Weights of a small mixture-of-experts language model, trained from scratch on English Wikipedia.
Size: 10 layers, width 128, vocabulary 2048.
Experts: 192 experts in each of 10 layers, 64 GELU neurons an expert, 4 picks a token.
Training: a variant of Muon for the experts, 284M tokens, 8655 steps.
Below are experts of layer 3 (counted from 0) of a mixture-of-experts language model. Rows are named router (the router's row for the expert), up (a neuron's input weights, with its number), down (a neuron's output weights, with its number) and show model dimensions 0-127. Each number is 200 + 20 x the weight over its row's rms, rounded and kept within 0 to 999.
Before each expert's rows: "mostly gets" lists some tokens that are sent to it at least half of the time. This comes from a sample of Wikipedia text that the model never trained on.

# expert 177
mostly gets: " Win", " win", " run", " take", " Bar", " free"
router,189,182,198,204,192,187,196,222,203,200,170,225,175,214,202,210,219,177,230,207,190,215,260,206,195,215,199,172,166,210,194,195,197,215,204,208,193,210,179,208,157,210,231,186,223,168,199,193,259,189,170,183,231,219,225,169,176,199,205,169,241,200,209,205,207,154,215,181,200,229,207,181,192,199,174,175,196,212,208,235,191,179,177,179,181,197,215,210,195,222,176,209,210,198,211,173,195,181,200,196,184,189,189,226,215,197,184,202,171,204,198,161,197,162,158,227,199,199,213,229,191,173,218,207,170,204,203,208
up0,176,232,191,206,201,200,196,226,225,188,202,211,203,237,223,205,222,190,216,160,184,163,200,228,209,195,204,230,201,172,182,231,208,208,220,223,208,194,179,190,191,163,239,211,161,253,179,177,193,202,208,197,197,210,191,229,186,205,184,214,226,210,196,211,186,179,179,218,188,205,180,185,203,181,225,206,230,203,193,234,207,203,194,210,186,199,227,194,197,211,196,193,211,169,154,180,221,193,183,229,173,200,172,184,160,204,198,243,189,184,185,177,198,196,198,211,180,174,181,181,222,171,212,212,174,153,220,204
down0,217,213,202,178,170,199,173,213,205,188,197,182,203,227,220,191,233,208,191,213,185,179,202,218,184,173,182,213,200,248,222,254,221,212,176,199,185,173,196,221,178,174,191,194,170,226,203,183,196,205,204,194,192,243,213,219,188,190,184,222,199,220,183,197,208,235,233,238,225,149,208,204,229,148,188,193,204,167,207,200,210,189,159,181,194,216,223,202,202,221,213,227,182,216,194,198,206,225,211,213,175,175,176,176,216,206,182,215,185,204,213,177,177,211,187,202,186,185,216,168,221,179,193,227,212,175,199,208
up1,191,209,197,190,210,202,191,195,204,228,217,182,212,177,154,169,203,232,210,198,183,219,206,200,181,167,196,199,219,184,184,158,176,214,187,183,181,185,206,255,226,210,205,186,192,223,184,233,206,217,212,231,220,158,222,208,197,185,181,229,200,242,220,195,228,192,209,194,218,207,191,180,238,202,158,216,189,199,214,169,172,176,214,203,194,188,169,231,178,163,219,194,185,212,184,185,179,191,236,228,199,215,189,168,197,217,180,190,196,179,187,186,212,171,213,225,221,205,231,194,196,185,209,221,176,183,215,186
down1,185,200,181,215,182,202,215,208,214,197,183,143,169,209,192,188,249,212,165,202,187,203,225,224,221,185,208,205,212,201,229,220,207,195,209,176,241,233,213,220,218,197,182,202,206,199,183,220,193,203,197,234,205,190,189,216,186,157,161,194,187,198,257,184,232,236,184,192,201,238,201,185,230,190,194,215,201,202,207,199,187,205,177,206,211,205,195,183,199,192,207,215,194,217,156,181,204,210,204,207,190,149,181,201,223,201,203,194,181,205,217,215,192,206,214,202,231,225,204,203,194,200,138,196,204,151,216,193
up2,180,223,203,207,187,199,199,186,240,206,170,244,175,197,216,227,172,210,220,189,216,190,231,219,172,204,188,210,256,243,199,198,219,181,206,194,180,173,199,198,219,204,232,197,187,206,200,198,204,191,192,198,172,225,236,187,211,186,204,182,183,186,169,207,192,199,185,196,204,161,190,208,182,192,180,179,197,200,167,198,181,210,197,216,174,220,206,220,191,209,173,196,188,199,156,223,195,184,198,190,170,210,221,182,203,229,143,173,183,195,163,204,193,171,204,232,194,192,211,218,184,240,246,205,188,208,223,202
down2,217,211,205,195,199,208,214,169,157,202,184,199,192,183,201,223,164,184,202,189,198,190,191,186,195,205,222,148,223,222,206,212,203,176,176,222,184,208,191,209,192,212,225,207,187,169,240,244,195,197,242,212,215,231,176,198,192,215,205,222,205,243,151,207,229,188,202,183,225,180,200,190,175,185,230,193,204,237,200,200,209,226,199,219,178,215,169,208,174,241,230,201,220,196,179,221,178,191,226,197,226,198,202,178,209,185,172,205,194,244,204,198,197,212,234,191,172,188,208,216,215,166,219,182,206,196,193,184
up3,249,204,200,176,213,173,196,180,220,232,178,248,190,202,210,190,224,165,207,193,223,188,162,198,233,191,194,184,175,166,210,199,200,185,196,208,193,191,187,224,221,228,169,225,196,190,230,176,224,217,170,202,205,204,196,178,203,195,169,194,205,220,200,242,186,187,226,217,188,226,230,244,162,201,193,192,231,170,201,199,210,197,200,193,206,193,222,214,191,200,202,186,195,188,192,232,218,188,208,196,196,180,185,204,201,194,237,198,174,169,216,231,186,191,182,214,169,200,155,212,221,218,176,190,162,174,206,207
down3,160,214,200,194,211,217,186,191,166,203,204,186,203,187,208,183,200,200,177,195,169,239,166,202,197,181,238,222,198,174,201,226,214,221,205,211,225,205,220,204,205,184,193,185,226,238,248,195,199,227,219,204,181,184,182,222,204,178,224,236,163,202,207,194,210,223,202,187,200,200,189,205,188,166,200,197,196,209,228,244,222,201,214,172,206,186,195,193,171,171,188,255,210,215,173,170,201,179,186,221,217,191,170,179,186,210,203,197,227,191,201,193,176,163,235,210,216,216,205,197,192,225,182,176,161,172,195,185
up4,220,189,143,213,228,195,208,207,212,190,224,206,256,210,207,198,202,197,201,209,207,213,214,261,210,198,198,209,148,192,211,254,226,201,205,220,201,193,172,200,208,237,210,202,219,183,204,222,194,211,179,214,202,213,174,191,214,210,197,199,205,181,193,208,201,196,198,188,217,210,221,203,187,186,176,174,180,165,193,231,219,200,210,211,187,159,188,191,184,215,205,226,207,167,197,160,196,182,185,207,216,216,228,203,176,173,208,202,194,207,223,215,215,182,194,171,162,216,198,174,215,164,168,188,200,155,204,204
down4,193,179,213,179,190,210,191,182,154,192,229,159,167,202,234,179,188,229,195,179,178,189,204,197,226,175,211,212,210,203,229,191,190,193,233,171,188,187,231,203,207,217,231,187,188,206,192,184,198,200,221,187,219,213,212,231,196,228,226,195,167,200,216,173,203,203,209,193,261,165,206,204,165,217,168,193,205,192,221,169,181,227,214,187,198,196,184,221,220,195,205,231,172,144,227,205,224,198,184,191,190,220,206,189,179,194,214,199,198,176,199,183,197,191,210,180,154,196,204,187,195,218,185,178,197,207,211,241
up5,207,225,227,174,234,151,199,208,195,215,209,170,201,188,192,189,205,215,243,258,194,167,187,214,186,186,205,202,214,153,225,219,179,198,214,210,193,180,217,182,153,213,222,220,214,220,213,194,190,210,189,193,225,231,219,229,184,195,190,223,207,232,192,234,220,213,181,190,234,189,215,196,198,204,205,176,196,135,197,204,224,163,199,205,191,219,194,176,197,178,198,186,196,156,185,157,194,193,207,223,170,195,199,208,196,179,200,182,192,208,213,221,198,229,203,219,217,209,188,187,225,188,195,193,198,208,199,188
down5,223,178,195,193,223,216,173,218,210,212,183,169,197,210,215,168,198,183,210,224,175,187,171,165,210,161,186,188,213,168,199,193,190,170,171,212,215,223,188,157,236,179,178,164,174,220,205,177,220,202,221,195,180,197,194,228,220,205,212,196,209,191,216,228,194,192,207,205,186,198,239,210,224,214,153,210,227,188,186,183,197,189,204,238,192,220,187,206,212,213,188,211,183,178,216,214,168,238,205,187,179,199,206,190,176,188,168,188,206,191,229,186,205,217,206,246,220,184,210,196,218,163,182,196,235,192,232,219
up6,184,220,162,215,202,218,198,203,218,165,238,231,187,241,216,202,227,182,209,224,158,193,181,205,198,211,188,218,177,209,195,235,251,149,221,193,176,224,226,192,182,216,185,172,227,191,184,212,200,210,193,202,213,195,227,166,202,229,204,211,219,194,190,225,227,200,172,186,173,198,218,185,208,196,199,183,204,187,172,188,191,166,203,225,159,191,215,207,189,166,174,188,184,197,216,194,214,196,210,172,201,201,231,208,207,195,212,205,140,191,210,200,226,220,185,192,196,234,190,188,203,187,199,199,196,195,171,180
down6,209,196,216,221,199,200,186,214,189,202,240,213,208,206,225,201,225,205,229,205,183,183,206,190,184,241,196,234,197,214,182,188,215,189,212,213,221,197,226,157,200,233,194,169,191,180,196,215,192,201,240,189,230,190,212,169,204,175,194,213,201,202,193,214,218,204,192,179,214,219,200,209,178,179,176,205,213,184,245,189,196,205,168,205,193,189,211,171,172,193,213,199,141,209,208,223,200,187,230,174,175,206,199,239,181,209,201,174,192,164,167,214,241,162,179,188,212,208,178,163,202,181,178,177,237,217,187,222
up7,176,237,216,221,164,190,176,201,186,203,215,188,207,177,208,192,204,203,188,234,199,238,205,221,200,182,229,186,183,178,183,198,208,176,202,195,175,185,238,182,160,236,206,200,196,173,188,239,200,182,198,194,194,195,216,232,219,189,198,187,205,185,205,168,174,236,219,174,176,214,199,195,167,191,192,203,193,211,223,262,189,207,206,204,210,183,220,212,186,184,190,171,189,179,162,210,161,189,194,210,185,237,166,216,210,205,249,179,189,239,195,206,210,217,179,215,218,174,204,207,198,180,206,212,207,195,229,215
down7,186,203,175,192,178,202,215,186,200,229,219,176,175,187,187,186,224,223,201,221,210,175,205,138,194,209,201,199,192,205,232,231,191,228,249,182,188,226,196,150,200,206,202,189,199,180,227,168,202,200,212,195,192,181,222,188,196,194,195,199,195,150,206,228,248,219,175,213,224,178,180,168,235,232,198,177,207,193,209,214,204,183,210,186,195,201,187,172,193,223,166,179,223,213,184,200,168,202,203,176,197,201,175,241,210,187,209,210,187,219,218,192,229,210,169,224,198,170,211,172,197,199,200,206,196,213,193,222
up8,196,216,245,200,226,208,229,217,230,184,179,213,217,204,219,194,168,187,188,179,210,212,189,199,188,201,183,169,210,225,199,212,215,222,197,158,236,227,187,201,132,208,210,195,193,204,216,211,191,178,205,199,202,215,172,195,177,195,193,217,187,203,245,184,206,199,188,172,176,212,200,208,222,200,168,201,206,176,172,210,232,224,187,202,231,212,185,210,184,199,182,223,187,208,209,213,223,174,176,182,167,196,192,200,195,208,203,197,217,193,170,210,212,198,179,215,161,199,205,186,177,237,231,163,208,220,233,149
down8,202,181,217,165,232,203,183,180,210,185,182,207,217,195,165,187,182,237,205,196,210,215,196,171,190,204,205,186,189,202,176,179,228,162,179,207,195,187,205,245,226,212,206,222,154,216,218,199,184,191,203,193,208,186,217,206,211,193,213,208,192,203,220,203,209,232,224,215,209,200,146,211,206,186,207,194,190,208,241,228,206,247,197,225,201,179,205,216,163,165,201,200,201,208,181,206,212,197,174,191,254,205,264,196,198,190,213,176,210,182,200,186,210,195,222,208,193,214,212,177,189,198,207,167,185,183,242,227
up9,219,237,176,190,213,211,185,200,201,186,186,203,190,188,202,235,218,222,195,214,210,174,206,212,221,204,208,205,215,168,194,206,205,218,229,209,222,209,148,223,226,242,196,242,171,213,166,203,226,159,194,179,183,226,193,223,176,200,180,158,209,232,189,209,233,198,198,179,180,203,179,205,209,205,189,173,156,213,148,209,209,226,186,187,181,201,180,212,185,199,182,188,194,182,224,210,176,213,201,202,195,210,196,194,188,189,188,183,210,188,179,231,163,203,175,218,222,184,178,195,235,216,192,167,189,190,170,208
down9,185,192,177,188,168,214,240,200,206,215,191,212,222,180,204,222,201,200,175,203,234,176,208,184,226,168,201,164,179,177,201,180,197,203,190,190,173,178,227,188,155,216,180,215,196,171,217,170,189,185,188,234,216,177,192,190,199,203,221,193,178,181,192,181,197,214,237,181,193,249,221,216,232,209,197,208,261,196,228,188,227,192,187,201,232,159,210,214,166,173,193,193,198,208,191,187,184,194,213,163,189,228,204,186,207,222,203,225,183,178,212,173,220,181,200,226,194,196,229,199,189,196,197,203,231,189,201,219
up10,216,176,172,236,213,224,208,187,230,197,249,214,209,188,183,194,206,208,209,200,170,172,224,189,203,187,210,195,223,233,219,229,213,194,201,166,201,219,186,197,181,190,211,195,188,197,207,210,181,207,206,175,183,197,217,208,204,235,199,199,242,215,189,168,199,219,223,193,188,188,192,188,224,224,198,157,206,181,220,227,214,183,224,250,154,205,232,199,199,231,220,185,178,181,177,225,210,198,199,212,202,175,223,182,194,206,165,226,230,205,199,233,184,201,230,178,205,212,228,204,176,187,180,200,237,184,222,225
down10,197,237,177,170,215,179,233,179,172,168,250,196,185,194,207,222,179,206,165,188,199,172,193,168,213,212,166,221,183,216,170,182,198,192,202,217,206,198,250,169,187,212,171,221,206,191,204,209,159,190,179,194,211,206,205,200,192,187,244,203,201,231,185,185,191,182,204,191,210,217,223,177,217,195,187,193,217,222,195,199,229,194,175,188,181,192,203,163,185,195,172,222,178,208,214,178,205,211,204,187,184,189,231,191,199,207,163,200,167,227,176,189,212,193,193,152,179,187,186,220,226,218,237,214,189,188,183,187
up11,204,202,218,198,177,198,240,201,239,209,193,192,190,203,187,224,199,198,194,219,202,220,182,196,189,214,223,151,229,199,195,243,195,228,192,174,198,230,206,235,202,196,191,184,218,213,197,215,217,220,220,228,213,203,213,196,234,234,215,219,201,217,187,193,247,174,181,201,193,186,215,210,162,175,182,184,211,221,201,185,186,210,191,201,174,204,213,188,155,200,208,204,190,201,220,173,203,200,194,197,186,172,220,219,175,162,208,195,203,198,155,236,184,212,214,193,208,175,230,239,222,178,212,219,191,180,255,177
down11,212,184,227,239,208,197,221,196,220,211,212,155,232,194,184,214,140,206,207,213,225,168,207,208,216,209,231,210,219,206,190,191,225,198,163,194,215,218,184,193,200,207,200,214,204,208,206,207,176,190,213,173,197,253,233,203,184,218,180,189,206,166,229,158,199,207,198,196,203,197,190,208,206,196,202,207,199,205,194,215,171,231,224,185,184,156,217,197,179,188,246,199,161,222,198,230,176,215,215,215,238,228,222,192,197,204,225,194,202,196,190,200,187,212,187,196,175,191,222,190,182,162,171,205,219,237,214,208
up12,162,198,208,222,186,182,213,246,215,181,195,204,211,226,188,213,227,219,197,184,176,207,195,228,216,220,197,199,218,177,203,214,224,182,210,181,198,205,172,190,203,175,218,212,189,213,172,213,210,191,223,208,186,192,204,174,220,173,178,206,205,252,216,228,173,208,191,229,190,235,225,199,247,185,238,211,213,185,225,202,203,205,164,203,169,182,222,221,153,200,206,203,231,179,192,160,207,199,187,233,188,178,205,220,186,188,188,233,170,191,207,207,237,221,196,208,190,181,177,232,213,190,181,197,170,194,191,213
down12,187,195,214,199,192,192,175,165,169,197,215,215,216,210,218,211,193,207,239,200,200,178,205,203,216,179,219,229,221,157,212,208,195,226,246,147,169,160,246,215,180,155,198,162,219,222,244,185,211,217,212,197,209,198,202,195,224,204,185,207,225,211,217,221,204,219,207,176,223,163,194,247,204,201,214,200,179,234,188,207,214,211,180,203,222,183,191,200,182,202,224,227,212,174,195,199,212,199,210,190,216,201,208,178,201,194,196,205,205,173,247,205,237,193,213,228,207,174,207,211,202,201,170,208,204,200,205,204